Experts of a small language model.
Size: 11 layers, vocabulary 16384, 29.1M parameters.
Experts: 64 experts in each of 10 layers, 2 picks a token.
Training: a variant of Muon for the experts, 212M tokens, 6482 steps.
Below are experts of layer 3 (counted from 0) of a mixture-of-experts language model. Rows are named router (the router's row for the expert), gate (a neuron's input weights, with its number), up (a neuron's input weights, with its number), down (a neuron's output weights, with its number) and show model dimensions 0-127. Each number is 128 + 32 x the weight over its row's rms, rounded and kept within 0 to 255. Numbers have three digits each.
After each expert's rows: "comes before" lists some tokens at least twice as common just after its tokens as in all text; "comes after" lists some tokens at least twice as common just before its tokens as in all text. This comes from a sample of Wikipedia text that the model never trained on. Tokens count by the router's weight.

# expert 19
router:169096155189154110089184134119090136127101112111073153119101146148088108141114065114136157083147100154156122125207094161103086112136133128097172099181058133143097107112145128142119177130182133099121181136090122183151119108104109137115080099101155064107123087127089131092136211103158123095151111119152111112057213151142132126130126117186125157119087133157119089111205177122091120120109
gate6:165104134127183139088187090188094068136159095171095134153146145136141195114171097092098079144150154105109103103152111126152136100102131127147152085110102096107073177114114147168134127147133148118143148135109144166112134111132085206107133160117127114166154137119107179092219184127134074132124107152106114147133244182119150140077116130099111163101122084158155061137128109088101140164106
up6:143112121114116192085173085205112095133170108146121134144151171133153231134140079114127113126126149100118106100133130102117135082114128130120137108106074096117100152123132139146169141173129168116147156128126180132092116150138091199124126147138185106151132135088097143103202159137133064088115080174151116135134241164132133139060139128095111158092158079179154072132149118085088132152109
down6:094079124147121167110091153135130123115147119107124092116145083162136135128128144137133084161104145159114110157138116135088118159141129164114161087147148172148156100073168128078134148078117130218189134132090130122147127142136095150142157089128143092074104086165154124124104037104107154059142152055135190109126035159125148166104135149149128133157096202107178103098129177204126085106145
gate7:181192102161089131111125177110093179084105127139093108157140099100133175094105084180140139122111106139153065100129147091175109113121138161118132112124147107126117126122117130096160162141170208182160139080141118042127089167182123115166175135109152108109059115080073107153116148143141162088152145202163100121108155154167135134132142110084105200065126139114176120106100132114118145066117
up7:129188080133085119091117184129110161074108132158130109167112110124095189152086061185114151108132107138148089090143126117160116113132163154113112114107139116142146122142096148140144168140164200165109134096143134048127116164207100129139154160076148109103072101093093098156143162108159159085178153166167120133088186194194128152117127117119113191082097150139182114116105130125159112069116
down7:168182164112149181146097108123126143139133120139130161110107111159100172168093138087143149175163138129103126061097134146110142096139117038085098162147120117146138134124124178157026127142159150149139100114200152163169111135173155085145096108130119096110124102104145116087070230124087106120134108117129119121062144143106111115168113121149111121143183145145186157168164128095085116194184
comes before: "0", "5", "4", "3", "6", "7"
comes after: " ", "–", "0", " (", "°", "^{"

# expert 15
router:170126152229129102097154178115117187113092123029098164159134119142110088117147057190110125108100074140135121098154147197162090135119120116123150106147056158142114136129147111171133156168085089102083190149134118165133137146047124164116146124116139143099147128137149115115129141109109087098110094164175161095156115115175080134113129131168141173109155101164060096137140134094105165100101
gate56:133130139172130116109106115132147110090132115054121182196154151188111084109126132177153187094047103158128092166106069119126157153079193095108168093169179097152120124169148094109129176130095132094132163156127148130113138084124113128146146112150166096066136138112141125119155165122173132089139122044155123160083154103087067157130059154119104111157193100119111092096158135155095125103108
up56:114101140176134131117121121108153138076130116062154145202137113192064114117117132153152178109066089174155126118129125089120176159072164105082154072188166103140104111187117115151104122156125158074128159096146132163097146118125153131133148149140177109077126125091156117105171177116173111105169163066166129162121136116083076167141052172120112172154152138149087113053131149146098122119104
down56:122147089156130163136104169130145151156152099112237099160124153163193162161120100074079153161141179089121053131103125139113138109153110089125129113114122126122109070097110129085110130128100139106176130075121144127186093092151112164129123098114100101113178179114095069154112162100064111168114103159186193106098132089144081166130107179154111117121098139102189052134120134107126133167130
gate57:157110135123104144116144159158109065181128162084120134110050100128153148164135130134123109128139080123081170089125058130091098063148124135179095134155111189169123169150092188141102156101143077134202189123133159125141159090123078173115111150134121168189106113163108121097163178165120141103142109164127143124200077117089129180139152094118119173091145191073138153137156093123154133125159
up57:177126140148100115114124142207159131151086137104117111146094141106163155153113138107140123136090057111094149124129043081060118101154139146127141106087152180089095168090116191173105093104200112097182113087112145077111147132095095157138101181132105139192102141156099130092148126126089140132161124151090150130218094110048096130108155111137092143121152148127181121155194097144116127115144
down57:170181135136166185111117123063079132213092092119143122080128159121109150159131182127143170134133143153083191115140138132192134135143165165166127101149136138109120118080111090138127162097134125177136148163105125172149145138178064165088099106149132123175109096100116123132128199132182167138144163072066089105120056133078115080086143161152072121109112175120151136108159106075117141165118
comes before: " of", ".", " |", " |\n", "%", " in"
comes after: " the", " a", "5", "4", "3", "6"

# expert 29
router:138131164201178094134139122146090187064138146109114153128106136126116123109140049119138086119114054172159127073168077128124059099131141131114173080127104120139088149169108096132101153163077190115088116160147131166116142114066150168140119061096164121069143108103135118121129103123119104112091135158175141106101117082102140120094125102131118120154107130153112109139142226078079147076074
gate3:067145177071157086124100097154127156132104079148121178107098094105140197081069063155108104099127117178160113152136119147178101132144117105106132129114114199074092137165133111095116161092104176121166132082122142107094159122084102148160077135134153102099118072156104092112132097082119125101099129198091167071090092168132100147085130105141166098104100157134081121162119129161076086091090
up3:065169174103123081157076128141140184093127103145134161140109083128146207112109095131122114108066128136166139115136119127158083124089163143079132119167102191080062147141111102071119142109134174058160112101160145148106140115082084131179109148131207078113132095138141076130125122120123150108117144179080143077107108143106121117081152101126169110094128176085063076180140133137098130124082
down3:121107133130159081103083090115126103153151117174157170111105154122108126076097125115133149163061114109087097088114063123140118092071162114122163094129194157082078145065190114144164147117141149117110087100154071074066102169017174106120138091147091180144147142089149138174154171142117150128124146158112090075150133153125129163153129094085126112123141095076138119153142107120115146134076
gate4:157084152139162110110107107069129115112171123098135069102132107096055099076083119140152121114166064088115065088142109124122153116141120148134144116057166079108114125131167052194146120136102154170084149187140130137092140193034083094164128117113108142130121157106185134140145145190084064130116110106128168122096112099114126123148137093155132153128138136154171119150136161093163120101067
up4:174086155154163096095087095123146140111162159092144069088112133121048114046067123130145111124134047117094049099148140129106181102140111134116123147067138097089090137130133077132129121142113151128114132185142142160086140158045109132166149102113098149183102135115165108101129131170125116121130106131114161148092106089132149100141140097139138158135122137194166123176146168071168118124035
down4:073099101148131110109109145106146166126174194061118105059172088162147183148142189121119129082179147103088091103092127134132109114123085114123146100074081125104101157163143191112076098056116150125093116140089128082179117114097077105128194137130112078048139146090128148059142149122148131111106113136149115073134134126144154102106094152086114130147101168176104172155132088106163145131104
comes before: ",", " of", " |", " in", "\n", " ("
comes after: " the", " |", " The", " (", ";", "The"

# expert 25
router:183095165155192114080189205145077160098125175091157156128112108123098099108111074105165133124098077175137081099149114122133093120153105181200152072142122135125115124098184108164135161194068116097100145149086133195146098083091082113131135121123159134108121076121099152105160128115142079132108134177163128148154164060144122115178157125168080120125087131156090141147122123148113162123099
gate9:143067159123100109124143132162177127130130147084132134176102074146114134160119116157129149171136190104098176191066109105154109150122149069099165127088105197174154140123131153141116123210106105134121115101102145126135165159162113184160094188125207055167139137089141148133129106128197182112147103195122176070095151128140159119148144123114100147142136113059149134105095125141148143179138
up9:116054135100047110137143144121202176127140118086130118184076128142109139136111178144162158140146196107115166154096119104172109137079161068089143107136145166127131119137061109145134113205111082142158074109118132086130134183181071173148074134097176065164164157086127132125093116085182166099144123150127159119083141113126141112113134127121095164098117092078147161110100121116163118160134
down9:129132121080084107125154119132158183090146082151073130133139144130195129124132116201063157104108101097151151114107172170080139130082092100160095158093118127137124118053115107139121094106132194166150086113124117129128119116151156086112116160110145078138096148149071215166156120073150131112113110072166137081111130132132136080129153131138090147140153159085137164164199135184113059118191
gate10:155155138129191154132152192119134134151110081129069133186127130152074132197070066166062112146131123129158129104161195110116126084135129084196116104099093117135124120137108103097166112121113106119104130131119106139077143133099149140120139160127125166119147152144165164112105136134169200140117054155151110166148126100140183093163168149149101151131088221138139147161067138084078184171133
up10:175145147138156147118143194132133140177108080123090140181148131115087113213063084148054134146132143125145123119152166103105120067159119082202127059099090129158145120138153092090173118137095128072121164093119093125092102134085133149135123150127161164104129123142162152089111117131175150121114067174151088161129137095144130112164180145137081149146092210139156105161105134115087196143162
down10:130161104112125148106095131164190086148114131111101149137152067137133126107127111078098110224160184192130054120117082148096187069176089106119140108072148110128109171083176111115140129124138115134167146117144128131136139109062148193106100090165168125183099099068131117182149096066157132156118082103126157101111157144124129144123104165129131096145137096161159126137209130102113175143161
comes before: "1", "2", "3", " |", "0", " |\n"
comes after: " |", ";", "|", ":", " /", " —;"

# expert 20
router:154144182161142126112190126132110182108101125087113185047112109113060118093117083143116130099110080189133100102131105124132096095087112137124191105104074155106098104111136085154123151170112162139073128160119110122112106131022166130104062131096176115113124079077130144084136142088178150095102149179120138069101143086145128139117152126160122136101103121093076114124155164126057118112105
gate3:179133144123172099124144128170166130165143057113167149096089199174097075152171115151070122123142095107097138060100088091073185153174152116138151140148114142171133151161093127098159103150111137192097109169122181079118105159122200138087103152095127120115124159079087140140115091103176178164150131168063095102100106145179149135109109135115142145142143067111127127083127119101100142177155
up3:180135113119151111143124114190159129170176078168117135127138207164106106126164115141085101119124078104069140079120091115124169154166125109151159152114099163165132149166125118104131139163094177198117097161142093104141103131138159168118049131074152135088102147096105114148109100103187187129159096152084032111089094147155143121078119113095102114122152077132148105126124134097102168191180
down3:158124139139126098089167136101164139096134088101136123131174063088108151104080144138100125115173154159167198151177117130115114189129135164122166179159122123103209118139119183124112116128150121084171097117178130194114203108157115081094126090142126197144098126129179124093132117140112119068073139144154182063126101167074129132075095079093144152100137155134139091125106097122113098069111
gate4:157098115151077162118092160145139144127108104070117138118126115174117145105131141110133090089121110159052192126129078115144088126094139149107123123141176121107143100075126168134130135112110101144136061129128093149080138177116096090156089136110155075181103075114139106185143130069133140021134100166157130075113217133122136106130159162102185180068142099122110144152114176136079169158129
up4:158079118170063181099122146149122125145102136090118175110111133181136110082142132125142103075138147177090199141128060169144071118109148161083115111145149121116137153083126163144102116112115138114105080120153078159105150170123098087155080131090153076168112074119140116148131148042155155047114089176152127076108208127130117119136137158104188167067125112101112123162122160118081137136128
down4:114186129183116140167186101128183135159136137136113171110115127172092098180102102113082141172145177176124131137138130165128107067150160174109146093122135198131111140133142135160079149156086166106139162054150116162132127125102139111156110169133107116101125157134098097157128103138192151158114150226081174129175137101148102168160142111083167040164114146107141131044118138143152095140108
comes before: ",", " |", "\n", " (", "'s", "."
comes after: " United", " New", ",", " in", " the", " of"

# expert 4
router:143134176131190055099129131147134177085081111111145165155087143155101093126170089126129043074158084123163081131155088142148112135103121121147173110134089141125089147170129148189138174126131120103108140167110144128128095128085096168160081097106142123039152097129116169120135090049155098069189152169126099150110136148128123132104176104171116149123112101149085091177114141068076137110114
gate10:076173154180149083111129114117115102075086056119123139117136093104172098213124075099104156164152112141120109118073128132125091135121119179073087155171130081089157097091056142158134130156126140202124112116110141140148127171080118119109088126114118116089138114193153150105115112086147140058119128118083201106114144148098158106105206088127131142180122151145094105119099129191094112114148
up10:083137114173165101138140099127112100130061085142143142135095105097169130166118064114107190100133083118118102078115103130149116138112088174109057161138115083113140099113067151184118111159160133186141147103108153120158156203085108094147085160110087125119125113174159142125127083047161132069145144126063117129146133121091172099083230103139146139183111119167134105133119152156106120153126
down10:153098183063144126193098148145112086130108167208126108125146112143088171048132144131148127098129162104109080162128119081109145100162138146125131157146158065082137125168150174095084115110140092178157142129126104130173126178134144128137167108084090103111103146162129130135131137071103094198172171129128138208087126106186125148125138147187045096139134131112099113109167118119113065148166
gate11:144135065179083166101082171108124168124137090066129182095106095103140151137078212152126112113101119116114113070138173129178132143171135100112119138141110070119166136101136127116105101111091110171108133187154196091167140124094072148144120116080104177099170094126092147182095122137110137053151138112133150115163119129082142116129127132122131120135138197193076188118105145061102123168121
up11:151085105201082149119115130107152135083132103052136232096130141088128155108102170182088104084111125126134088088161141127156155152148136154118117161162088099170163162095155161104128123133123099113091177153121186067144138121089083154135098117065090182133162104126060137153072144125085125129146156145117100141132101120066118109125156152135117092151179140196094149148126143082067111128125
down11:149132114152154122115127109132131115149151103090113170083176097181125157182115144158123170181160108159129041189142074078132077086167148093120165101085151112177207173092137134105098100152159120123156129103127096121187072173144159151146120128143174133181079121130145121115131101096153163157148065168138166161132122123134127132144174170095120165139117170194168112105115151158153072127077
comes before: " to", " by", " in", " the", " on", " that"
comes after: " was", " to", " he", " is", " and", " were"

# expert 48
router:158151118186131075129134145142119148086093163067111129091115090121080104049128099123112126063133094147129104085145115172079096142119104126147136105106068165143125151119137117193087146140109151166142220151148156185113114096096124143099090075116122086064115127072130116090107073137156107098149130150101151063139151103101124123169142110149139158118111007139142097148114134112084119137111
gate5:130102095147112150148088141134090134127120107078131122081097099066181177115167116115121125157156113111147145138138073098118098177147133117188109127095124089151138110107139156117099149163121194113113168148126116119155099161120238154125155119153144123127112072140134057158117089157137164138113170183150128127171133057178042096104129130161167177125165069166097091173144139068148093135102
up5:141068102142107111165090116141076125129155107067133138079079112066150180140166132107096105193125110110137146143132088143090135130132120105182130123077107122142145090117144147109093164149137158105119178124092131154115107173106235154117177100147173108140141107141121066120137110152154139143156163166132174126153157058168042114107133133137135159102170096172125084183114137042153092131103
down5:144182143082149104097181058088127077109122161130089118149189126150058080103100153121145115148184151125096090113125174049140110162105113174113118145111138174126114140160169098121139056153159092163094099147122120134132112102138120118178137076150132157121195117066106073134160126107115095132115150109121119099104131145130125193141150114075051137136159137080110162065133117101051132149130
gate6:137176119080150142136130170110145127152220166094115114122107130144095153118190144168099124121085100165113092095143107105088113151119126139090188124081130119119127164227109120130182111134143108093095150148125137137175133100089088162172162101105147110093108114092175172099163109147125091147069163121161109141163132122181172094138139149133100106110126043114091125168199084083091067153108
up6:140153125072157101123143187160140154181209152122109124099113152127113139106152142157109120099087179154111069120098094112063124103136142136100174141081133094153101127212115122110210128136172142079103170163106101114184134098119100172125125115109183119130115089106143143121141116169156094124090146151116036133146129098190178129138166165115116138104142055115117110160188088119116066110111
down6:125118128089129149184121169115148183117101127102098057149200062160147061169135152092093100141140052093173150095179111092147155113074134132135188145186119138108125160089150097201140089118076172184132147091166118091125107153133171120145093149165132135122111125129116146112105122103168162168133149091115158120108134170082173144091094119146114112169069159144131157104093141082094084111132
comes before: " |", "–", ",", ")", ")\n", " |\n"
comes after: "1", "0", "2", "9", "8", "7"

# expert 12
router:139164178125196118102121172129062175139090104106100145112150079124088082124105062171184094114136083146071141049162091126159102145069073132133181123128093161136131137165074156166145129135131088110118120170120165181103143128109142105138144106083177088093193071142127138122154084079122127115148124100148142096104120087105095143100139130188130144134072143140106068147160177122091115125108
gate6:109165142091130121126140114158112164059126129119132130122074089114101164136105078090150159173138101088121112120122102110120092131079015197115131139105137172153124151064039101155084138130153123104113118106149137161080125124126198116185118151140110118134144093156112120066103076086126161124132128133104106141124125156143160116131097074168164156082111106193141100194142126116136095055080
up6:143126135133119157133147144125128117073117073111116126105086133098169158077123099105146167180161112130116122109145093136148075094133030174091170127106156164207192142103076074182126114115182106118080142116150106135119120141139185133177134113110123103105128103157142127096129070070114164100089148138128077122139100134117112146122103066193138147090102090190129096190165130099136140060087
down6:143171085127146146165119102137127046135108183145095190126166109145086104118145092181110101108091192118083149105106101127142110079161181093102160102133065097112162145127150156114114134131100120087117068110155196101217095103166150154088123103152128074087155116094111112147131156096212101128143123121139127123152083163169143198161098162110075129112152153142152140127126109114139196135126
gate7:120170152151097124090130107125144154083133167066182154155189076132077144146119032144172118127142132104119085128128112107082116172102099138084140086067169148175141119126135145133106134127148135175120161169133165140158153128116130100161170123116106121077150110119105060090142119063156188101113117120156136120119153089125222165126145118122071218163073118169106120117115134131181129127092
up7:138160143120138112103120083103153155098112159049167161144185097129077176169091036152132133108142161106108104151136134109095105167130125148078180079061170157184129137116135163154129131100151138170154153141134172128140175167094131111159153133125119110054129122131106085113154115100146197109116110123118165105110135106128193158140150098159087232138079132187087114089103144138137152141105
down7:090146110194088120190126105142161155160114122113116077115107112107124157084095152136176092086081149170128087147113112150130133174122183105076120107119087087124115145082136077129139184073130123053162109135162111124131131116089095148160103143139188166078130197145136140140204144145093135107104099129143146056134140176182173110162111173067155119126175082139151143166129157115166120135180
comes before: "9", "8", "7", "6", "5", "4"
comes after: "1", "9", "8", "0", "7", "6"

# expert 2
router:199104100208146112122202162136139158139097112107102133112087137092132139171148090133105100122083096207109146113134109156086067109073116112150168101094078130157079138111125110150157162129096162076090150118135128193100076112117144131130113119113182168140140078104079089129085044089132140093140139144119116098085156130129086145132143109180127158076101102140123066122159191113084139117116
gate5:098071145127072092158156148118165164129130067126093128137048145131133104131128151097167092112113113125152217069137144173138134174090101166115113126133104119141016131188115144136159129106117135088103127102139129182101154109099159132079114115133155162113073158207088109049134145109146101129173111115134161148136147129133114138106045136096128086102129100175174161142091128141112169109134
up5:099060151131091104145163145084165166153137095106092148129058154122122098122127195100183112109121136117145195104147137145095139160108104169143130133134125119142027125143070156139145138089123115057112127135129142186110159113056142123092106131118140181100069163193095132054129152116133119101168121086124188146133141120141116158092053112114139099074101097174149172140104146137112159099111
down5:180127171136137125134101126066104157203091142092134119138100127173187143113136129137155104141136091083128160110163139142141116114117163107136060174137124135173076080149166103123056179148139166097084036146144136158110162141116147140094135140145157139152109157170149155115120125142163154147142141127063154121142080137086112115128085092113128040173146162206187142153141064155115097165148
gate6:111212134181112105156121082089114124111124112066147148129112113096095088133119151134167114136187144146169123121089164138115101129129109153119148114152136116118145145143146098118162230116098213146177068188178085120081111115167147124116175164114125165149102090100164177109103064104117084107138186088157200111164126113177154114151075114123108124140177144157130095149170158144124148149159
up6:092218163127129083161133101116143097122137102117128142163080116101095101121162118104163096181140125137180172078143191149114104132151166144140138104137124139129175147149168084096135163121116139165172111177129092159094119086166095131140110134140143163152145143126180123093149079112110117131144211034137203050124144093145139132130107079127103071108166153146104093183158167146095147183144
down6:151149146173124127115108110121084119117180116180096147127083135119103145107083130227096079112071126126142094144085138116106163133134129179095115160130091099149112117103125198166134137103099145087136086124122127155133132121080131154168129121153096092117211071073165094123120177155192154126094098133183138154188127203134114142143167138116151070200102093104131077106115104152171172115124
comes before: " |", ".", "–", "0", ",", "th"
comes after: " ", "1", "2", "3", "–", " ("

# expert 43
router:198115138143142101104162189129083182118085101085099192138088144114051098116108081144166089064108091145179161105149095159122086121122157135110180113110098128153082115124183070217138133110079138085099170209064112176140106115106154143113116145123150119115157093106112168107148124106131108134124113127130154118111055162134128146116182126129162143115138124147079098143146177145117110127086
gate6:185142189068138113105154095110142083118165081128117114121096130140110107153119096148150099043173159092114155088069146183146133109124151147157139170138167126106105116154100143078198110118083109157126150118129110155116111145136117134140081111135100141078144172104091156117166136066122131178169192154118131211176097120054062130137141133121162169104137151162182103114108093169118125109189
up6:166109179103158143108154106097140103127124065082124118148109148145152127130141103125166103055179153082117140092073153153120136110135114143143106162118161106162076104145130118104136130116099127124130174165147134171114155160113101145086068145172071100071159184091094144139141138071089119149201182146155085161192139117085049101165135164139187130113090101180139125129080082172109104146176
down6:148138145151121094092152146151127120196123129113162129122158161116140111096188083072155108143164172137076180144137062151162091162092150164158125173183133147139157136116140179146104094094130115132147152167156111163083144123074149172122158129058179154090248096159087107087143120098098156119112116076115135148093074112115119104105135099097104116183082080097104149156099125150092114131102
gate7:109118085152198127097107123112102134053125114136121118150103131089120195108130102131108139159101081155114114124156120094144124146115132119143131104146083160116162103153170171097172142163123117119127131116117145140114210184185124128140024167112090117104097087154147086173210133158089086180143097100142090095100180172140130185187098122125150156141106123061111150144173139143160183102152
up7:112099092159196139128140140079082154062129136119152108186090144128151195126161122177130090151099118155097120117148182101146095133151128123134126109126100156165181176148183161109145137156120161075144135109153142165129190159187140136161063178149120110100070106093135089171184118172145127160145116090145093084086193145139078115165107141098134121134152145071089127119146109173169171082172
down7:162084123136174176110130099166074169176119060127121112106124200136102192116090090114156125117114175161098153118137129133170142087156176095114136045086094105190126106133089125130068190091135124160198118148074141161107179138124097124128119116149149093130094171169126163150177174098099150117119103098142066152141165158140123135129134084170075072152149153084102146156141108145142125139147
comes before: "0", "1", "2", " |", "5", "4"
comes after: "2", "0", " ", "1", "9", "–"

# expert 54
router:123167153121123065096143168147069164110084068102128144133104148201105136133141101163110114057169117121135178091135089144122084145067104135157153095122108171094124175128060138166117080184082150124162128150086137173119144155116148132098086090106121115099119103115135182109153132097182146107107135173129135093149151088083098164093126096213138116122132137129122113124222114105106102088069
gate9:099138116105103071165165161106097156122089064127145135147099104105150149103119094143130164098218089145125187126076158121082159105159066152150109086101094186121174140083176086126154102144096173164147137147088121110131104161143171142117082120140157103131133124090152170101164145153218147151123093109122108070110165148133167124119157173067101194151084183095134146117133114115140171110095
up9:153057132112097100148134124101075226102089126173139165112108103104134135078119117131177138111153077123139175159104125129083155141147120143129116107144052148107193134139166126141169114159136108173107149112111061103135101169126203134143112091148179110106123137123193137113114153140155172171130136060120138069073163127113127151088153132047130163138106205106163113167146120130161173142137
down9:126157179083091126051083108108153175137157180167090134140109157135155134091181108114126133163102152079154144108136144141122127098084140157154175135119209167180140106123063148100078159146137117101114102092093022099096112127115134120155110139181129137122115129136084107173127128109146116137060141097144153111050131148117072200115126123096111129123102186104112144100178146185115114125167
gate10:173159096146052100085141208111130106102201129104117104107157140158101145174076118140112182091121158106172127100123124100082131106122171034087125106112110116147119113107138135087139182157130122117058075092129146091188098150134118126108120144053163132149115104099124075137119136105123127093133093162147149130155106113119065139129183136185148109119149119196109100165107149157198123094146
up10:134153100117057078120126191093145063103176124118094094106166114115112142197084144127138208086134163111197153158119148128101123148119155058121103082110103120152112104130151139087118169147149109116078088121133130075193137134120108113118140126039181126117133108115148094115092137116160080114156113179099143129163104124136071183122204147184154119111151123193143115155091145143153108137132
down10:153109165163164112108089131169079169128130129160125151108149040147127161138127069129110149141134095118119143143116163158102087185147119085121101157132201087082163119096136126093131168139171154134110141102113088116137097154108084142167097124111064087123096145066075115133076146119222089157102097105159109134127168114139084155147110114084186145218159136129122136158087136150161170092174
comes before: "1", "2", "3", "4", "6", "5"
comes after: "|", ",", " in", ":", " January", " September"

# expert 63
router:162122166161133105076171168118120160090064117100078134142141116103100144135096062118113090121106073189119147077147097153121101096096129153086188106143115144124121128139134145171138126181071146133173143143104118122116120077067122162137086085052166133109136140112165157085139082090118075085101114182139117092068161088102095136120208121156107133115078108177123151122165177178117152133106
gate3:186107131107143111138167098094112156137175063137159117176134092109121109125106109117179156130115080122077098138113101126138147131162145162091180098152095150186103179083122093137164086102081142095111164140104169154086089114168110213132128233090106160113091147100105103104107079096105100110112120077159098086086159109151164078161194129145097147151136087168122146126153098155128093104123
up3:172136155135144130105165088113125157130199109132146169157152126108095161110099105120161154171124080136069118120125156119107139105108152147088131120184103148169078137082176082161187120122132167092137136149100195114101107108169178241132131204086119131110108160087092123109114089142133159117098109081156085100095183142132164099184166087153102136167142122182144124122136079135126098073107
down3:162128066145130102167122146159174130141141143118148167192143135127180136177122078163032136115176151131114170130131167125128122119092100105114154180144166053127156078092109118138143132125160073167108155176129099115114103171136155136121133160113164113083095199090120107080125065146110157121130103068059109101121150133136085148164097150198148077143165132072150105107096125101099134080127
gate4:182141113118115095089133154123155130133083105101136158128152167150147137109105167122116178090112130083128108080139176125139129135099105201116142093122104164141165074151130159153143114151157148151107117104032121142062097052122130110142105132144147127111087121093134150054187156121123084124179067124126125094107133081175057096074200150148141149132126132152094153092191195163123085111110
up4:191138125134108107070122129154125113178126145100175113136151122175170147062111125124111191073097070075119123054146138167097120140086106186138137101152074101148164100100113183129121117137172138153100097119075119109046103060123131123156097123175134141110124090079137178072176152141142132145149088077095146127095134084157090102148139151135138150138122171127135173127161183131105070091100
down4:127117088131161105149156138118135174095086102125127140096157127146106134100055157126145113124085104134145160095086093156087145080148137058165151116098019080138067166100158091084182142115161123125121140143175087113153123153122153136077107139078186142078132151138153142050107131128113112144139097119087177115160078137172107162178116152121100127129091064108163077119138141116061162145111
comes before: ",", " of", " and", " in", ".", "\n"
comes after: " the", " a", " and", " of", "'s", " The"

# expert 42
router:137152155185149093104158126124093167125081124108089111102121131115106101092089115141164132091163092161125133100129141171143061081097114113161165054182054143143129124141118100159112106112118118082138146146065147159107111138078114137071156119077110134134123114069103164075104142075157141132128100247111124066171083130139137136093103104161157119174125123183135099154135159124055123121111
gate18:140167132201193117117124108069122117116078093128137118152117085088165096053129100117134102219153131202141152144133149170072093115092129138102126094106150150088128153113092137118107036123115149089201129112123174167155124165136145141122096150099119125124192067129083166114165119120170122122166112135120172106106127136158163124114136148160124118173139145191082173147133129185092163108153
up18:124136116177190093113113115087074110136082101107119154148136069085154093035131088140139088191204129144140125130104161135107110138078125146095133106133127125090073182115106121136095040102079149114188131112122152121161130152117177114118092130134145127103182114114082130110162136114173097122197108166128209112119129129159153179120152148173127130159136133175090200124134129173103126138159
down18:089133158133118083150095160150051096188204164083138136123107099093129165141098116127139120149145112108159084161165164126156103164148099114144191128110095141163104141148144114140139114131120140126115122168175191184082216153164104101134170120149116114112106092070124134163087088160105164042134151136125099136109122164144138225143070121126136077150168114116109145116181139156151080159131
gate19:173175124171139134160116082069167153128099090126134150114115118158099150106103130116155157146119114075146146068096114184154184113089137134098135150076091150153090101161124157144112089111142157079159164138128096158129091083134157126054144106118113205144126090062072066107154146093158167095086149219104107108126124103111104151128128115141184183152153121155169147169164135103069121092131
up19:142158161147130128172114106083160137151085083100126117098091116172091153142168109190124133158138120083161146087091137172125160114081190149097136129116126141155137159168156124138119113104167143070130165146138164165162124073126181116033166080081163188112137085100098069110184142107145167048098147159130111114148160088128095132106105124113154130144170111132181140138111120119031136094127
down19:058093081096162180066089091125157145117161168105094117169182167117127183150134110102131139108147114148160039136120117134122131170151087144115062111121130137154141157108154196127100130193142123163124129166051113120160162101136178164087162113176158075167129147168164102093060128146160099129151122105125135155106099122141160118158101149149117129086155140055102152161146123123096176077140
comes before: " ", " the", ":", " to", " his", " March"
comes after: ".", "-", ".\n\n", " on", "3", "5"

# expert 1
router:182133100126164122096165152114116123095089129110091122135092109124104125123140038137100052083131119125204107122169075127168112133148119180157147078159082150106091145124093138110161109168041127112114167163103116132118124147052142150116083116041144175097130121142101103083149100081140118137124145131127114095175077148102138180127152089179099149127100136139116091141137190171117164113068
gate5:122074118153161207110084134160091124120075168129135131123136192107121108108061180125111065115139162172151133143174183158135184101127133143122134109144099132112116143131085086125143182150154147132132105146152175175125191102162093080171115081131120156107144137113138138104115150078147165138107096048188115098162119111145137173192159173127130175105136171151129174040112167160133109140114
up5:118111122160125192115104174160084127145086160153145122162127187128107107103068207130147082110134131118147159167175192131128169079098172163148113132173144147138137114133123084087147171123145176130090092128153156165126199084139093087182110092144142200128110118170116107101101135061117138151145132056169085117170109094134165164189163145124150147096157147129126175074114163171128112131116
down5:123141137097121175118104147142106141190083140101156114201117106109131141166139111128178112191104151093102147142122059125148109126109163059136136117153164135189132133106136110136151126052083123154203130098144066161103146113092156085088147122093121089126165173094141152202138110119146115086136083137122156109108141153103151137155192171177182118084129156091084155201102089176123107148161
gate6:092171121135186113104128148168128038100170125178117081138124127092154179131141113141125046101122151131149147138168108082070116122064150120203102097165048133146144086093157137125134154149126131115130150156122076128108160098112205168154093145134102156131100082117150164098169111073144132111107133132113095158225146168160146132100109097135100143099121090107156138144168131158075139098150
up6:115115125120179137108126140186168118105169107170130086154111117118139188148105082139124039077144153130136140154168089045054131092131190112204083125147111128173139085119163169139144154133124148138115137154125064125094171122108157162128102132135102166116089097141140166098161119039136145094102145126082073139205125160127144120093118115159129158089103070104149117122162152166101146136150
down6:110177076126115116176153091121200157163099097100102103075138145084137125125152154080153157125137159087111125136078138134153132116148104145079116087114066161081129103080142182051186123146123179147091150121174145122145150139124127186103114122118109083136103187098061117129111090120159121147151107108151108075127112186124132162140171086153108163089139124065149132038079166097119125099163
comes before: "9", "8", "0", "7", "5", "6"
comes after: " ", "0", " (", "–", "/", " $"